Weights of a small mixture-of-experts language model, trained from scratch on English Wikipedia: 39.6M parameters.
Below are experts of layer 7 (counted from 0) of a mixture-of-experts language model. Rows are named router (the router's row for the expert), down (a neuron's output weights, with its number) and show model dimensions 128-255. Each number is 128 + 24 x the weight over its row's rms, rounded and kept within 0 to 255. Numbers have three digits each.
After each expert's rows: a language model's description of what the expert responds to; "raises" lists some tokens whose logits its average output raises strongly, later layers aside. This comes from a sample of Wikipedia text that the model never trained on.

# expert 54
router:122129154131088096149162116133099145156157142130166165154156119156086102139135166094149091130110110154160083126149135128130090153122149102142160080140110113076108153126179134134141126080081137155148124110140141138114112114091080099136148126140177129108155136134140156123157145175128143105141092154107153120157156098124104089103120128140151134138129148104144105107126117155070138140103
down0:148166140149155113155139115130114132114098110121141137100111141130102147113128122140110111117146155147116121151129151107154098133122101118163129125165097126113168123120147123068147093153147141163178166157145116117123138132117183136127150124093165140109113112104069128124127198138165099117116087133107143089105108115142090127126156114130121168105120101123125152153128096153075106138137
What it handles: Adverbs and particles following a verb, such as frequently, briefly, rapidly, later, then, again, well, and object pronouns like him, them.
raises: " below", " later", " that", " the", " further", " better"

# expert 61
router:151141111131127128139141135147147162149133160128135120180146103128171141082128113097079132146143118138142094159110099098107079153123151096171158141129128118132121088154150121131147133151088115099114105195116101143170138071108084159103136104160103150118155101148141128122124160116116124085133173155151157124164134115097113153159079160152134147130125092092138162154124153138152091114096
down0:158134134136134107144158109133151143185105132125152163064137161130120156153109148147126115113134152175108120147163114117139108125084167139143136109136122165101147138163112145065147099123113101137169130124152072141130125067102157134092110112113174136081105099108145118087111144155146140108131107137102140138132101123153148123116136143150117113168086115084150159134082109129116103116126
What it handles: Of after quantity words (half of, most of, quarter of), plus to, as, from, like, and conjunctions such as when, although, because.
raises: " ", " the", " then"

# expert 6
router:102158140161145173142166132106127156153135124096144166170086146121113154110124136121151150131137125145139083077179137173125123153107090094113146149116091147070147146111169096114136156075079114153131149084101134148097103128142147106135130078149116101151127137182158147158145146128137149098158120128103139130154100168115139130140118144135104111168113109113148138100139117106119126104187
down1:143119116109132071139122141127111144155169073153128135104127113113156132097183091117165143128169125120150121105158169135164129154131104128166106134098127095139132158143134174119086164139155137177149129206151113169110135122168123064134136139171127167119164164149141136209110132097128145128123081084110135151116097134085155147110116088142117103131126128156163109089122162116112128144165
What it handles: Past participles and adjectives after is/was/be, such as known, used, built, founded, required, often followed by to, by or in.
raises: " to", " during", " in", " by", " as", " for"

# expert 18
router:158090119134161154131105135157129115129079134114113106151143120102185145143149114125131121128100141072143113093089115138084153111104176147105105141085170110101182118177121175115125128162106129127082125148123187135121085127113114169084144150118114134156161140120163109178121111101120135122149096130115117119152123164119170125161117140138140101169122152110094106151175118136179098163148
down0:116150109157111138161125107127132147145128139120151145138110128099120091104083127149093118126155081147134102150128134101118092148127114104154094098155122125112133157103138158071127140145132142178172175116132109122121129104112162148104104135130132134118112119117109066070136163140113118118151106141117157130114107125170098099108102150136120112000116093128109102144153114117139109148123
What it handles: The word the after prepositions (of the world, in the), sentence-initial The, and paragraph breaks and == section heading markers.
raises: " ", " fifth", " world", " fourth"

# expert 46
router:121167139144116166113108102110169108138138111100131140082113117120150135108129167123101126130150115137124138144110114146133098089116126068162134133126115149106121122111112122117139100160082123094163102113143064121178111146075158138097119082131163101133149105140092148112127139185111128138143147122118168163135150156106117125179146098147135127140118140118119108149138124120119124138112
down1:108115103139105095131081130144164146152148137129122098109129104123143131055138093089134133147153084125079129104136133100134114124163160105153104122152122097142115125169103147133060141133155133183110111187106128107120148131148163142107121147147120152121127133158163133180155114081121101114156146132110170135143089105119152138135152064167109101126127139132134060138106136158105108117142
What it handles: Commas and closing parentheses after place or institution names in biographies, plus venue nouns like Stadium, School, Hospital.
raises: " and", " the", " highest", " only", " most"

# expert 11
router:069176087122112106121139091121125119101143128155108143123110125138106148060170095133143078145146103146107114166112163120114109130109107141104138118133118136148137152069125158134165116146141086120075103181125148113166120158178112106136081116130068132130157145161089148163097112095145138122089135127123097110160138140117138134125119135094122126089118140080154088150128130124137167102130
down1:126129143087144117117118082105127091146143094131100091129100098137145145084148102090187112156161151126127135084162177074159126164141110140160111122168113120124112107168125139124132116172126100163138117175098132168171155136142178107114141149164160145131161128121178141159083139116131163113124140104131120135134104122111125083109129080124137113130170137179119127130115127116120146100152
What it handles: Word pieces inside names and rare words, plus single digits in table numbers, as in unfor-g-ettable, O'L-oan, 6 in 63.1.
raises: "s", "0", "t", "1", "5", "4"

# expert 19
router:115139158124093123157118133113103111089111146095132094112107143141134140126145085118118140161147126156092132119137117176113166157125129114123098101138146137132126114140108146151119130135118163135128142121133163079122144113120122154091135085124131128159155073099159128139121146138150074135129131161140117112150158143063111096095081120066137135123108157130130178081119146129127155136150
down1:114162146101136087143145113142147147142186101114121116094127119138125121069180117126163110137155122115108125117125153098114114122105131108167123123114158098140137109157134136129077158166154098173120136194141080104139165124159158093149165164156146135091139120131146144195097122100119136146127112120129188124120091136059127109163133083114097099114162147147183100098119138125125124110127
What it handles: Colons, dashes and prime marks in infobox fields and ranges (Died:, Family:, 2005 – 2009, 19°29′), plus articles a, an.
raises: " ", " present", " results"

# expert 49
router:124138139100157152158137146112143090057111146117097153121092135131154130147147090142144115153111165152103168100149097120108115121119106139166120115154094106118083159146165149143149172111133109124113123144128154133120155109140171114136106135146120130107153108170142131164140126098148107131138093129099092118144096131136098147092125128115156139093106122094174107170083097107098144132129
down1:107181149118133119116096116093162108196168136115144099122095149163137162112186109067162086141138116154079115126147176089121130123110141116146106109111173089131122141118134133138050128145108105116123124142103169126134124124115119112150135168121149137122165131167149152145140118129118136117125088129161150141126073133107112117151135081095127114135119134126184124086084099112138154122094
What it handles: Country and state names after a comma or United, such as States, Kingdom, France, Massachusetts, Cuba; also scattered word pieces.
raises: " December", " that", " ", " early", " line"

# expert 62
router:165107125117098087105116116134095135141145129130182143129141136120123126114126118113133118122093146182109127133097155166133125153107167113119125139135160134127085137120127106122122128108159097172156141146079162165140100121114180117105101156123143162107088070138145152147170120138124117117168111148135132109118142127088150112196087159171139155157119108099120143119100149149136110153104
down0:138146106173101132133159142132175128141123147122133149081113126154133145135131137173122095062133125157166131132123158127134100139112157129212139133162090145086120147131110134093089140118115129152149166104129089117108118118117132152114102126125169130113108069116119121097115116181151129097119129161108172128138112164187144124122108113135126147096154109101126135137085087160090109151106
What it handles: and, or, than, not linking adjectives or nouns inside a noun phrase, e.g. local and national, male and female.
raises: " to", " the", " in"